config = dict(
    n_layer=10,
    d_model=224,
    n_experts=8,
    experts_per_token=2,
    d_expert=160,
    d_shared_expert=0,
    activation='swiglu',
    moe_layers=[1, 2, 3, 4, 5, 6, 7, 8, 9],
    router_score='sigmoid',
    normalize_top_k=False,
    routed_scale=1.0,
    balance_loss=0.00144,
    balance_bias=True,
    init_std_router=0.0114,
    lr_router=0.00163,
    n_head=4,
    n_kv_head=1,
    head_dim=64,
    vocab_size=8192,
    norm='rmsnorm',
    norm_place='pre',
    norm_eps=1e-06,
    positions='rope',
    rope_base=10000.0,
    rope_fraction=1.0,
    qk_norm=True,
    attn_scale=0.125,
    tie_embeddings=False,
    parallel_block=False,
    init='normal',
    init_std_qkv=0.0443,
    init_std_o=0.0415,
    init_std_up=0.0443,
    init_std_down=0.0,
    optimizer='muon_variant',
    lr=0.00225,
    beta1=0.95,
    weight_decay=0.1,
    lr_head=0.00798,
    warmup_steps=94,
    schedule='wsd',
    decay_fraction=0.476,
    decay_shape='linear',
    final_lr_fraction=0.1,
    batch_tokens=[32768, 65536, 98304],
    seq_len=512,
    doc_mask=True,
    train_tokens=344200000,
    steps=5926,
    dataset='wikipedia_en',
)
Below are experts of layer 2 (counted from 0) of a mixture-of-experts language model. Rows are named router (the router's row for the expert), gate (a neuron's input weights, with its number), up (a neuron's input weights, with its number) and show model dimensions 0-223. Each number is 128 + 32 x the weight over its row's rms, rounded and kept within 0 to 255. Numbers have three digits each.
After each expert's rows: "mostly gets" lists some tokens that are sent to it at least half of the time. This comes from a sample of Wikipedia text that the model never trained on.

# expert 3
router:176096146130160161095108108137136159127122065170142161198153046119148128140102111161162154114109112166101136141164133137125080075153099157155135145106106111111112161081091132084106083196103137145098153146159120121203150130140089136148119109126083150142124131053074168112130126086122119096165132110117097128121168115105073171114116148061166206100138145119171159157073136123136152127152133144133183229112108083115095151101088182135132163126083116150171111147085140174116085113072119086157179131134143052137158122160121144242115109202089183114145135138180112098160116188125152085153116161181134130114127080106153138098137098171161103128105123150142139113125121096144159141090
gate3:125122193156123058128152103066181105190067112135139082143107118102116102110148076137134197185137124100118143135140156109166069091151172136126114155129140066118122143170139110094211138158148115144101104098085104104110129044088122080125098157134146091171180152045133084144126104134075102156156132157081137106160116137151107144134068126151073107104165141105105122126127103164064104161097130100191147095183113110147099113146131123153172139141143122102130133130089133175146103117136135121131158125199156121117113095121138126115081144157170159131094041156169146167112059183102176130154172123116101077138137111120114107102094135132110085076135080085068104106061126201150129130137
up3:213153107137168075077109114092155112111194129110097143141136125116134143109143112171140121094156133165112148080087156084067099152174164169091120122099116174121103139055112114135128113074061138175135103109148116121169144118105123129108097141073109148104124124170133181107150076141107118174156034098128180127150103158128147181158100097079163157124112128073139157097158162192122166124104141076135163196143143139146113158095114221178143124116124107090159110072101168117063124105099120140131100145140160165105161128081133128141131117178111131130100140098146075147086122143090093121150125243173156129132110111154112048103135187156083094137126138138078110175107111147164120122135
gate4:103156160148189180076104127092154149102102150107097111105107136141166142192134121098101135210078078093151071201119111094150165153145127120136164047192128186141103119064125133088110147144124172086095126119160103164127129119153172198134139124131108121169188151095128142147181124114145090134102165130136107135166119088123086114119127142112116116129131099144118187075125164154158184137093097123077168053137117168101132164096143141118111096128159136108047110147185102139172121142077108150096084118112135073129137140145120083164132148152152087158189174102083135106093146128114137083174164150172076111106142067115172134133117125163110124135161096113152102039087081150125113104063
up4:181153100136106140148122119082147136118157091133172125109132141051153063112122133155146131137156113082127106167062117082089135151116112086089075119119102130127114106155134115105100123071117117126067128164111114163191137114071123123147090090107181094090154134137066157117138180130116108149150113117155129042156143145114116152072099102156134119217110133082065106131097096155112110085181158124157094170114141165107092123086171137145103078155120093114154113159112166105124166170139137122146098136073108132171141126188074142130133105097119154062180107141124158137136176185205067160058159090116192161146079143099141134122106157096128129136137085103087170049082140165130106074109
gate5:138116147101119135137085088105135121073093179185054104164151140167139116098078091108159128151114149127121130090150159130095120158139104151134158139108097099170081103102211083140140130087132163199121236134074139130148116131120094106198131147161124095066144128117030096141103135111162171127136143113174159130131124104079118151102102138142104073138150104178115137100131128160183179116190128137149131114135107133149142118118122138160228122128077095070116146092126087122117113092166141119108141096118100148147100117136123148152124118106079132115189152162111129187107106169156070063223141163113227116108166098092136169112127124128115124142093138094167148111164134091175151138107
up5:071131099160170063145132132077091132206159082088135117180148061102175142138159158171112138150101051138164151172134090073153121119136115169102153136106149155087128123163059092122150109156114074090097109157154140195163151116156109167156108123129134138204109144162178200136126153136128095049113112081072099078139125103116093110141141076181139162164120116091129129077154156126131122111109135126083145155104102130092180149133129179142050110093134133139114126184152121131144110144124111140144072156106117157103106112100117129149058089180138120111045109078153135155113137117122108218096102107099134144141098157121143085123122124117133137212160140170087080157106078123117116129138
mostly gets: "_", " Animalia", "uk", "kar", "u", " classification"

# expert 4
router:092100137121105118169137163139108126199200112129116182103182116155174120139142076145110202107080067128078114125166098183105086144112104096153166175115147078071170168172132115143097127088135172156176108084156135179120159126116152151109157144147088172122122196132131149139126080183095112158146149172176116100157115119147146125159095099107151125130200092185139134131170178132124048099133113125082148145147198141140115176140143136118131165145099168126152070099128119086109100147076124136103125164152088180116131125088151183135046108122100097188131112143199061175136117158161096107098092089142150132082145101125166080145155146145139072126145128168156191125126133141114117158138
gate7:149112168075215159047070096177174131180119119136140146129157101105198134111088127157104073135109150151121157073163120078149081069147109166141155166135071124115133131110087158113124154201089085091150114099111150077168147168108127091164134120122153073148176134104138142079136135164139139090121106145123170098090102136086111176103136150060160159110150167143121159087128128093163115146126126090155146148119170125185086160156077130128113162144155160138165098119138145127090086130145123083182137095161110136132119104120105154220092126140113123153159156163144185137130182151110144144188209064132146138097088112092162201109088123121145097073110142173147138130177157087131147100125
up7:166130146101134114125091122191064089179116097137121134088101076114158142131138176114133109147153050126104107171082149182180165111088065081132116131085083126222107209130151163097154051142132102174130140171155141144179104142140094115144133151134108116116117192057189136103155128104129124164129109149143170177098133102115068102125121169157118162129170140133193177162132127085146112128132142100145133157094152040162102152123082104130167136104141098120120156113172127146070121127115090112132087126111114125114120120172122100219112201155133149088092156156112111167165157180081186119148113124092187143096174100146193141105138122124075153152117119158133140133134160144147115106104
gate8:111102149126138130066136102142146108111110047107128133142121101154142108095143147186102113173113020076109056061146163086174121120081135143133129140116146124135109149133132131114129102114164155153116136107155145131111176092129159113164115149164018171127133037136054126134135133101116069130137105134128183084150149092188136151176110123157120124138103102055136121115104141165183169125096110167120136148150107124174108160110163186153160108096150196167072114076180176146130179065137148095117177085109140106107158206132112143119155138127153091117125118101179121135097149150127100084118098159108080089140112108123094172131169073155089138147114118073093106132187144161134122109146
up8:085126106105166105135127075130141113126078158098141115122071074105163099107175109163104124170086088150163144074144157121138114092113160125187132106113092109112145141163139079137109094096117147149150146108109141127127159098093118098144124129148081170125148101124114127181126143081119087142110148120144136131133113055157147131152093139118104105129111093177108117087104072099097183135128122111124139144097185154183123153141157175094077185142116241156108123147186180133172116076131138140119152077082101114101111137145139166085162187166144105167090190129157130114028119156126047082049137094132130109087159184137095183119193105190076159124107140075097085084141138120105139146115
gate9:209145114145179065155135144050140184121127149135060192116164179107134145104113101161133124168074120122087109130163128084131134081106150096150148152078165101040083136139186161081103086130082142077179164124143116164129097115090112086126132168074121123071125094104133105074142153064131088144113154189134144143133104096170105111096134134088110130164091157173155180118134168086113086115124175127158136136138143160114082151170114107102083097080061104100170093100157161114136147105171161142130029099142070131131106116147170137090118098134144128148165139145133146162173097158101093121195137118140126159114146134177088121101120129076112127087145147135084149158139175158118115183107
up9:145145108085144119137043085179130130144113128065129079113168154130095119156130140116112145148139122155075131096113116097138131088130112075118079104130136145130138124159122068121147102126163098099124152088142085076132132112148131093142105119177151118127181147152116099120110166068114145167133107082084081114121137167069119129111166131163140110151168149092140184154185144086127089072162132153219084111046179106098139098153095132136098175129083194116071109148142099100102143033082125143097159091199104151119124126127099138185191103136136121114122168109123128176156156117168131176173116133123097181100140145163184169110128111199163114089150166137115078132048071092140122151147
mostly gets: ",", "\n\n", ".", "\n", "\n ", " that"

# expert 6
router:081104101129177128172120107115079112113128111225150138145190101169133110161048104133144095124134107126107171147182137131087141148140121161154151173090087120159129132088151111111130148108135153156092152108086075126148101155181141134106185136158080072137173136084122131090128194153134106110217151070115113147096174130157149158123171081145141161058152127130181118158122124084127145076149154128146179186133155126153173076081153125148138094139138160154167155121140159109162132132119099174132131131158098053077172153072084110165156109088114208108153116160077128115164107120156087138161083179165125071151107114132119068101110103125141105109122074144151146153153115108082145156057
gate7:113094145109090123165115098122147050104143106149098131137193127158172147152105138159141100149086141142074160112131096156139140102148125124128194141071121085122083107100080147099180180165149083180135145162130095107104148136148153123104145112192111105160214130057162087104113094097108155100140101140123082127122133081137125107128029104113078160141143133127170138084146078207185100120098099135111132134130089073119122146086107093119151167110078143071165136119061117151138160106083140125151172181141137086140132140165125114125154160133141136157130123157139120095115202146139116175178115101161101121162080160099085097138095125132211083111111154147155065120066057165163108165117
up7:123095114129143089200097122134127114090101128180099085148132120142172140138119163121140099182054163102110180126152189111132141097133110115158161149122068114147094117131065137112153140147117109118138129164113112108125150111098124103130070172151123117138190165087116117118131138066107124145170108130085096156128126083156117101140046113216090156149167171161154183044108106172181145136100114112140092103158080081164117141092068046141107150131117123051154156105116103140146148079081119145160139125141141099169145133151069166124190138141143090107116110144174175129124177144190135114143148082190090108128098162168061100169097104139162091132105158136136093131126072185140100188143
gate8:130116203137110152144096101130146101110099115136127153164112118139108131103125117182134162184139170168129147175161162122104094111131101153123170119121116116139134145098130109089162090198169105080078111079105115117118098158130173071127163121168114035081126101143152119130121175129130096139158142113140143173095131173129148127178130115182116208098134160171136122079117112133080148098161153169193110162127184101149107085090168145154182115149116109054144132097132064113104083122143095096126055118082134068133130080075162138127211121124161177145102178190134136147118075151122155160109141129140120045098137141120149156125153109167186124048076090167144151122059116120115144090130
up8:156135110167085154151079004125102140144075114135093106105097105158126145131125160169118123109184158172147124156142109081168160202132115192143124089131107095157147168101159127109156132132130127077128143088139138156082135118151141086143165184136130120147105165098104174144098159123171103144131191123124084086040072115181160191111118125116114164112108133138166180102099141080160104138108128111123092149165154136176104091125141152098132116122133142044117095138170140132113146153073133120146098122129094051188125098097070109143129103072157137083160181189129153142163107144209122095139094092135125093100148142107156075127125120196141140098079140117081103145113180153100174095106
gate9:167142171066133194121110147115146092143152136113140096147118143157122080114118161113124150128120100207099163083201111064147158108146078172073103121149173122176136118100067114100161135138118116116110104140108181134143073150131172123068116101108047088151106125116111116079149092082163131097098128127114157144124102134136047179089132094136182136077083182176154126086166164089131159086101177120153125168184145078142117159134110139172103112108198117136109147104045154172084101092110146113129156099188146106122182119173190149114139135175101142129084164145149142132132141165126151158147162188165146178132167158118112114138125162164120079101100112185171140173145104127094167134151
up9:167121226129135053124106109161133165116104136131119118116160092084137138110133161127118127098158132120162108157154092113073152133123136132158119103065118115127068117162150157169086109086160164201168135148155119093129132140104137084193128140201079151167090099148106093157104108125106101109123162168175106115110103176127127135111109101085161220151119153156179111050148128091176071095104119101093170113148085082170112155152170134133111086065148168128145097147078181119097149172146119082131163085209145167142153129113102129080138131081169133114130159165105133145105128132153117106174178208121135136083124155129052161147168115131144108158160192104146140096182128149094137109108
mostly gets: " was", " is", " were", " =", " are", " has"

# expert 1
router:147156114124158142128067129118109086135173138151170123157145080102093086106096123148096090131118100138148182166101085117114111143096137104125116102086126088127138089187144110110069141094111174162083104163140126083188198137139134129093182155104128100173108110140171145074170207064113147119130160082114141111106114141110074192121143101123115120091177129177170210138121140096157040166098142168098116155098095150107092160100108068197076125181128141136136116125149164168078148137097079125132138181123121106112089206089106170108105110171085161138127145082147112140146069134130134085114082139140124120112174102154189093166043149137112115153070101116123151120116167136095124131120
gate3:157088104109099144129087165058160132107048096092178072102157093090140120140109116078154114172111113097135129106106109132180174098084156139091124143086134081150105112110129085102126121099163113183186106178154141154129120167083109070079152142148103131161186101154150109131073156093135145123136134154081135085148101102095094155144090104117169107097118127164161105166133111086152114155091132145078117099138150092144111163137135076146150116136160078075144095068201117104165052108119095116172133140170155153200132143104140105100154161142153134196168089113124070098092124124147112115197155193163064138152164084095119146143127192148116093099119176064123178138143098119109138164164
up3:084168171211069098106124104137107143118090131118156153101122115146156125099123152071109101163112102162119059141158142153112080104144128186098164151178142130137092178120148112131142088151108192124141112131086097178112177096053140140135124156165099122121139173143221100127170111135152147215094112140129140097093136159110151081168182129143109148140187163152065144102140115079142164091072109131127110135095178133106160115123131151178086096153090168113108155113141111115159127124184147110136162110150169150154047108132079090119165154058144066167121128130167104161107122076113181119135088147156143145119103081104084168131201076152106108132108105104133184129099083158138182087114
gate4:122086099156122163127163139166132067122098155115170090161114098105126122065119153143103166116174153161172089143096113142092114172169126136112098126115109156131170090177152101073108080132165124167135125134071140141085176156117142166092115157115145110131123140128046122090154110093166127179090116115150157118115049124161123173185157114120156131131126114200107151146146167132128170109049175093178105147082110121147095144086098160071136081123150130162190129123096136107169103138156146127158118143073121134136094124106122170106178133123130101136106115168126055064095206115119085187104114167143151143125147116065163128181078153120054063130127154168143163133231112098158140138129
up4:130198092131118079067103097143172109164139134152105214168154193126101176155166162113147137064095105073102133160081148155138124144063164106063173164127075066140128135142083104129096159133130060098117132135204125135138095142130114154152174088129118134104126118095144112137083104150098146104108112140156138127117189195127105123122103155164132139160117140144138101099112173124120164103126080079075106105147147145156115096168105135101095132126126141093190133126069087121126124097070125180136131087115119077162053108039154095131093123140113090117121160114133131123146125089112183107142152127106139140125116079153133120120096150164183095187106154103117196163091151089115084066209
gate5:106178061094124115096124158102111136137097164129125162147124142114118137060083167093200108113134132183135139166163131167116091158114132111158130192019128151137159140107151087148136102072090101134174129109117157117188190147123153074128160126176147176183141126093124126011085153120093149111128195170161134130086103134121141130094149161123170145153141108160118194110150130128142130134165115165128118078119109147075108187134113187165151154158147125170144138127150118171104147145149119100061129150086118114127097096073137112109073152163175129121170146077094157086125222121148121156210133111155093144094133190118131180162122125086115112138111088088129127124117097150137102158129
up5:207148119149125110140137107120079157078091134091092103136119152111100088152116163141124191131118102189093114131121170137091122123124082139125162154067066141096130148175117075150115097158142112145090149162126137091172100128138131136140117086132170118170152171138113198081147113158161205119050157074111128162103158090145091130171208178071156111144114117098127146121143123113129122117148059181111173130103115133123117160036105168117140086138057087114120193091175161164141106169084094152121130147134171074120161080126144091099102118200094080161159105111128153105166171131069113119163129170180137135120109125100142088104111110117046147109114101099135093102149093128095154110117
mostly gets: " Cup", " Championship", " Racing", " football", " MF", " FC"

# expert 0
router:139141113119155194065108130147150089134099113202122150142108111159175047126117078094172120176172162035138118135120086087045107121091147159152178133113162140111129183134145120116091086139116158134134114158101090121119163129128128115128089145162063131167142177142073152108077170144152163157146197134123127076134148126212167138132085149083100149110141042157111134151153181122112077180168155131077121137081067101110060130117157138223082184101136160163118106124162124147134101126114085097145195140151141163131109114105092169133106100097136061114140097089130135129144120144173134116124086129129114136099160146120093120138070134137170123104155070154106150134149127131126136162101
gate3:163114166124149165164094118183091073160183142135134105106162164102116093131117134144107071149108094156158114155103128098137175157174113114103139152125092155155136087134096140159128173121075140075137203158138152085117170126141105118109107143089075093114123149098132130115163105132144174037076124156147082091151141162116109136158195210128067122110077090174139199120155142165117093178106145182139071134148106111090105168125106088141100123174122101099124154135169184127098122152099116131120126148179186105128121137110109115090112181148118184163062128127151085166106160110117171158128092142205153136155165153179173095119116149145118158149071148133124127119065131039142195106136
up3:105143058083123150119195128112172142114123107134164105159123155132091160119152135097092156070131101163133139132152149134160174119072124134154166116141196117105089153150138175061131160075135168112108101139113092131159131159172140118092157114089131147106127079123103148165163095176067110173137117135101135102146115108147122130095094106093164056089152132146134121118124102134152130176134118109128183173076119076143167128117112169058176174109090137122126153089045138115074136155116100130155147145084134156120077132078182121142165110194095077138215157075160122077154065188165095142127185100106153126091130080050157156181156138136162128113115075167128167130119129152157071131119
gate4:105077094131120112125112227126111065107120143112082125134143110102115128163143151178096122186147139146136118061081148146145053113131155105114163126139154120107106064179115151134153131096126162081144073115071093149141111130120098141127174115106138129115099067086104147136137231130104127065179089089151087108148102190109196146143122125108145130109139108123152182123100136128086196159136078129170126140097142059115142169113170091134109161138131145155111102115164102129065143071107127142154138084090100129213139144165104104177172141146120129126162090130174174177133125151088130085155118107153104126181204160096123141149139134134167083131195185123170149105112177115141089177120
up4:129135082175118141076101167120102158171185085166113084123082106146117111074147121105146117144097130171112123134158102111141105134166156126064143174198075179134093138106099170131178108148129094196121126102128082089172133142135153132121093139159146137202050091157104099160186122073132146143172110126098087112143150125116165104106117192121189114125080139092160110122081097102105086114088157140198117134132084065094130124045074095132045091118100024168084102086132128172126107098104171109114138096087115144196107157121118132138177149133144161152082098133212142127170151120128129096148123136131115100114089117103132147154133111118129172102131150130144145096132101127133142170087
gate5:114153186141142101108119147096136053108126086197092027144095114057178139121144153178120135187148132176132173197117107098061115134199132145082133132150145092162166137112118146136103117095111114051148071099127124113142171145100089119143161127069097141109133152144156144134068127148166108135119191141155110169093120138173161082198124120125096117139162166165104122092124099019150110083093129141188146164192116096161123138064135082168088124140127101121083135163156182173158113139173090119139122115126148104146106154124172114154147085117121129134145091130117102140144146143085131107096123156117080117176159085116137112153128138118081125103088104117148134139094066158117174196127
up5:161153141156130165149150183136043153122191178192143129048110124123103129163170159163175173186111172112141154212157125107126068202187173106145120152142154143133164126115166103127092112101151129159143156086087160155122161087089085138135104132120128119082129137144155117108116174104172156095109132112087145141148146138150103127159155095104120160160133170122135169125139091114156138118096127120070128124143144083106154138180132165169091215117118130119070170200180116132214137080169130176103082072129070107129118141089160122118131127138138128151164164169134137170158138105094082069138138195093084050115121113127099130169117140138173103163151119163163159137081150133130144125131
mostly gets: " about", " mis", " exc", " sent", " did", " During"

# expert 2
router:135156069169113117149058130149111058196207125120133146166157121168168103127089095143138130096114061092132152164105094126133109068083111131114157106109133072086177101192134089129057156107063168133137096134153111112149149150109132155075162108129139139138139152139141137144200184156135162200161101108167141109165099139141088176163137143141129156065157119142112158136165149147088096111135169150129095068085155176117126104149116139113100125134118150136126126161127136101159147133095131111126095185133142177091120185091114114135117154183090084149167134069163097127094061122132112074118070065127184131075156084157226123104090152164102113129125139114090109127127161141062149120142
gate3:141136111139145182159134147181155040146170145135101098177132139178201115127169152094115081190077100113079120082111136129176119196133169157077101111135127155100118128091129176120061171147132128120182120118124168108126170081103126169125118116140100144116135129150171171164133174075167110107144135065128152133090114097151125110110077144107117116141161069147091116099153146144087135141177111148131103073125151180078179165128140171173162181083084186175115152141134077105173077173115134133100078126141214119105126156090124116128069136138167189120140198089094163188134174149143084116109154126125147096148123125128125134100086085131096128091135135085136123148175141113194169144125
up3:073110108148123111132094135161123125085115149139124204027068162117140123128163094115127100075151107133158114146153099177098089109129115128100124142116140095179111136129142084122147136095182114187099150152147093122137100149104184058090213136066125169147107128133124116058072085147108175131133175136089105134132068119077119186149160118176146095101154104088135143160085073101157181134100152133175101108131136161180106139151140124098113123170162066115156112161098133133094173168131105075197137135128076060065079111141176090153107093127117120152177133176145119147110093128111091147148034121129075147098096133122146107155147134160123164145076085165096147116115109162121108132145
gate4:160093142045118172183152097109125083143136128143156176203148136119170128124160136097151138153127101161127120114109144134087085113121127098123084105127164117159137133106130147176132165146139151146218092123171048066129159108126110110116179174126122115132087180165167065138169139113165126122165100131131163158175146108135104109095090104088122137127134054061096123162092151105079089158099093215137065125151133138055107134092103156148138132139114107127126090160128143105110062156155138087088085114137145129105109208077154113154081138127090091172176099128084097114099146072092102170127126062113133090117099145156140138107149059082131149121151108188089116120122140105053107136140
up4:114156141149102095052151110191111192110114135110103056068106084122123126088089112176105132137103163101095161169161103110128159162117118130160152156128071100108095148133111103069122154128090124126091145109103159205085079100121126130156134114136134120160185099099135140122101121116084115105123153140076086067086097156146166104135186139121102125183145151151169079117148168186141122097086210082129178178111158108155137159170117117083090135083160103106111166078092106114154163104104120190136116115109100170107146054162073118144130160072099134130082129144170180122117146172140183068147118131112149131159164137097147084125054167149096132107084123052136125111150140139167162082121
gate5:137119133064130156122074121133103125082208124169125158164155086168144144120116174105115146134181023130226120158116096156132161156146157085110116134122168127147155161166094096057157150102096127118137130125137144096225185147087106099149126078172092169120128069098141126126142100213149147149156081170187122140082060142125112183103180107156156159135127167098151151110137110177121154141097163140161077145090122161159159107152107146154145099077180145175166137130090146133151160125095094148114101115148063143104136137119134158200124149155134063129127099141100194153139184160101123171126138140144146151152124109124176124068148133147146130147124168178119128138151080087111136127145
up5:098161114057134161110071114099115187076214141130150138141147107127155149156159196080081124137128046123180144131104149151126119139131164099106117102129143089113158140181077111091151137122061139114131094115170158093185149124089110100126134064163070154136136086080120116122144110174145212150192108149122167112082100092123150153115153128077124186117182129141121155132145092157099181127117158141148115134075107102140192105149088129072150128105192143150172125163135161104106135135130097179146138142152085095099143184069147104178119156154123089145138104164121139049093137154086200136128160164109114137108120143109195117105152142159170123179136170160088134152143073119107077136124
mostly gets: " Jo", " Sha", " Yu", " Gi", " military", " Bal"

# expert 5
router:110144085156124145164145084129153150127154103120128193188150099141104123148115098184125133102085140113095113113127108167125092131168059145124115109088090090110182126138175082101104083156141134136148186145155183158152108048140121120087181129187156139150121125124155132169167133113096143152161113138135129066191172146103099108105146166130089154049136114126157146056166156054139139076170146142105163095103154055106154083116117116089127087108052136108146074165099197083157056102114122129182115138130143105115189113154112092161104104102147176117096125180157159129075088141107083101109098141183122095070150141132150097088152144130125071118083172099129131083105115119112136103091
gate7:170147113134112147135135145133129165102087181118178109126122093051084085116131126126142131131094184092141076117113149107040131159127159123095130139127170124205142108148102047136163135160116132090137111111165175177134135137130149149128142147065145163106145111109095041196142111090106116126079109187168154139070168087152169091124141110120157062089112102126130174128149118054140117060164127172140114090110132118145098128071090120107084134116134124070160128139091134090141091200126071121118083140174064160124137164084152165093051143089189094128118115136174148125100112165129126133143121197135091069127142142088128059118110114142170137140133092114139092152127142110152128160186
up7:115132100092101150092163122090135186117165178150112117139161135092085141087122161126135098147149072101098167127107154131133112148155114087111170105158138075140172129138128153107139119187106138198137045163154121149144141136133100172138130129102060230135192078125152070141144116163138104145130156094068162101105124155090090144117114136118146134115151148134132090167125119151117170105066093114099126146113137118098087110130138134129088132118131105166115210157089116096135137176145147063131165086143064155094133106123151169163106185165141176084051151128176142202159059135120028125152199110101145111136106097157115114132166139148137183201124140128171109139091154155155175143112
gate8:076079108122110091092142048102167140078080106124140176157116132140145096127171156137126126129061150097114148181077121181112080094117122112175079125061096170086137102203162140099123129136100152119136134209183117114062177146124112152098179122139108112127188106118123095129196097115096135054115129164103137120122113097099164120155133149161143162128140151062171209170134119085144096173097137169152143082154140157133201174128155176156143172123102091169151151137113132119143092126138104119184129152103099146172086083145159156064118097181166129146096159128169171080136123100133168129148076126152107132128075187147067129093143110158107103159133139144113138154156084100133133129154
up8:122148121140118140069098164127090152067104091101122131104084135124171137133136098089130124111087112086105129116098168201177177148147208128163158089147057195131156132140136148161080120182083141171121124182141119172126155178093114168108171099106135098181174169131083091113097162110104148155122159109121226130105134250152142127145129146135121162110105181136081156048188141109136112124146128159139122140131111128044129137158168101154157131109135166166197173084095106145138145113146137165127130126130195092138094108166095171122123149102178140107126113097116161143110081102139145114178153111107167084154159129146075185100152090085066116147161123113146104123112134137117149144136
gate9:115138097112153125084157130129150145156125070134148173057093105119170103166134141186152081088093171093120111080186071139141097130116114153113134146153180098172091133125130195123137137171125126149130157121154094148078146136144083094195144139099149119156126137120094098131139127115182106123157162147113131090145235141148061085107073143140135202140136158146087149119124140150205164142134203112177083137158097109118122112133130154108104111123115175134061195122144150152129148197117117123193143120117159133108140135171108114214024043116163175117141130118140139114078133147151148150088157103097115121110101154130128123079164109147094098125177089092159083138159098101113158135096
up9:129127145080138114093126084125126121148108082140141086138079215150207161157147066052136108177116120115136193127113110114117132161157088075162205108115197100137084127079127197125173127191115155117185078138140125156176146077128129111149109151139108046166113134188087115094168118096130138150129154163195145117160116137153177135119094161128106156150130137134124141141096176141107143151126175136151085052127148162121181124077148126056101142155109114090086177141106164124093073158131124112124156098148102113079151119130112176165094079107177112126150143119099179098139136073127110179132136076084134122107124163149168099096127090172105127102144099154138192100136121144162107178138
mostly gets: "\n", "Be", "″", " Genus", " Coordinates", "′"

# expert 7
router:141081120181104169057124100092130127152126087145141137131121117143176094134118106131157169156074136111072096122175111153130091095137103205184160162130083137071156137143140118138105133159112156125157114138123116200116125091107119139080126163135133105153108157139070138131093112091131122082158148116205119121156146116180177159190102144154137160141131071135112120166129172155100118081131096223121100165133116117077170093092193139185091119101165204144097087180091144202189082093129158124104145144150154151102191111132099147161119105106123102158116144138116056156134104104105110121128082153092138123109143166117091129123142122131190071100143075145195143124183092152090139201117
gate7:139104193130124091114117072134143124156110124161139077080105116122131120209174106130131114177116111128126111094123045142146148055132134179117067138140072147113142151111134110152096083088107186154131105103092143110175161183163159135127131097191144111145180135098109167099105083140094106120115045128108155128126129178142094162129129148088146171158144068126125137069103111122126120155104139161161031162165088132122140161118137157148031102100152162119118052065132164079199161135127170089150159126118135180120097100120133178127073160149117159163136100167114111120138107079103180182134143174158140147100162141113136122142154083166125072152128162178130080118176096145143132115151
up7:152146107172104155173122128128096121121164156094075180159136138119147111108100139103141127121112147121169172138175205112137081181128106112152158078148196105117113099123152165069115154140135113097130167161144123157100114091082126102096127142111121131123095120193116140180146147081132162117110218107165074169152099113108126088115139116153107094094117158140128129165146102092122127113159107062070251066111180119173095091130094089088186149151101133155143207191102102147027080103113066124105104134157116127136148170124130100113149125146139112085143133104139134143144114174130040056155079113115125090145110130128130151101141195096125174082136117124120138155099160125116103107125
gate8:113069123167142096162131074103149172187115099077133164083133140061145084126111094130078087133151104211138128128163148136155142078105133123138165090145087117118108114126152149139129132124141081121184141082111090064127063105157112138112136146140144158079075092120132125113110080086158050156121071146142102133148081124145137220139135175131159203130128121111168112049102130187040093102134085077122124086108155149131099130123133131194133116116107116128054137129145142139182106152128114128159143129145126139118147175152150158129112127180160087169084164135175112067092104075176117159149089111170154171129174102131121111166160142155057080132115138095148128147142134148161115097185
up8:130110114119154103115110111111153117159137113148069117095137095140042167117152098150099112107167091123121162127081133109126139139182176132117102112159096154132099081143096106092098088154136128184121118129110148127138088120135122111144115141094136189187139132127153118149150103117171139104082190135137131158158141090116114105122150167145157121144172096172160176076097101151202082160141116115122145126076105123168177192097116144136098142232142141103146061125056100148155100080092132139156191108172129076156097116147024095164155111156127076163150172153115138178074123133130134066063146111095077086109165094129143152166141033099167119118123090152092138088103155138127159176159
gate9:169105139129160113138063072107129172141128166151068130099109111154142150128138132145160093083150145174049123132123123160179125107120158167130108096154121164138119173121139118105138107180139152120190131121158151119101122068106116157081111125071103125061084128144121163131176081127169120081092182110149152141134151106104124109152146182131156153153214125165092106121120136109158139101130128119114199121168093153109130148065101189147064110114081166120085136144128139180183080146140152185167122088143175204120202074181130134168080087134111155150116179136098100125122147109118104132183144131186124184132095121147105153135167125143129132053135149174192134150139111057156178175154
up9:135104164090130163186091135110133161143131200136056144129112110126153116156113140165128023124129171124093163161099138103148155099127093138071133165178108156138143096196109121086161102107110117125147137173153135166136112053166104167080085125132090100148122117136083132107104106107166111102125153108116131157130130113162155136132140150154130164128113137147057074154109133195166098109114104116128105092146085133148127143124124138142106125085123163169084155173091144140152179126052137159123118139113125157159108121095176146143084131124087090158075103069144102135185064149105172142098094124169103157118138138149094165159118151225165134061131127188111145219136127086155229145178
mostly gets: " film", " Party", " song", " School", " century", " Church"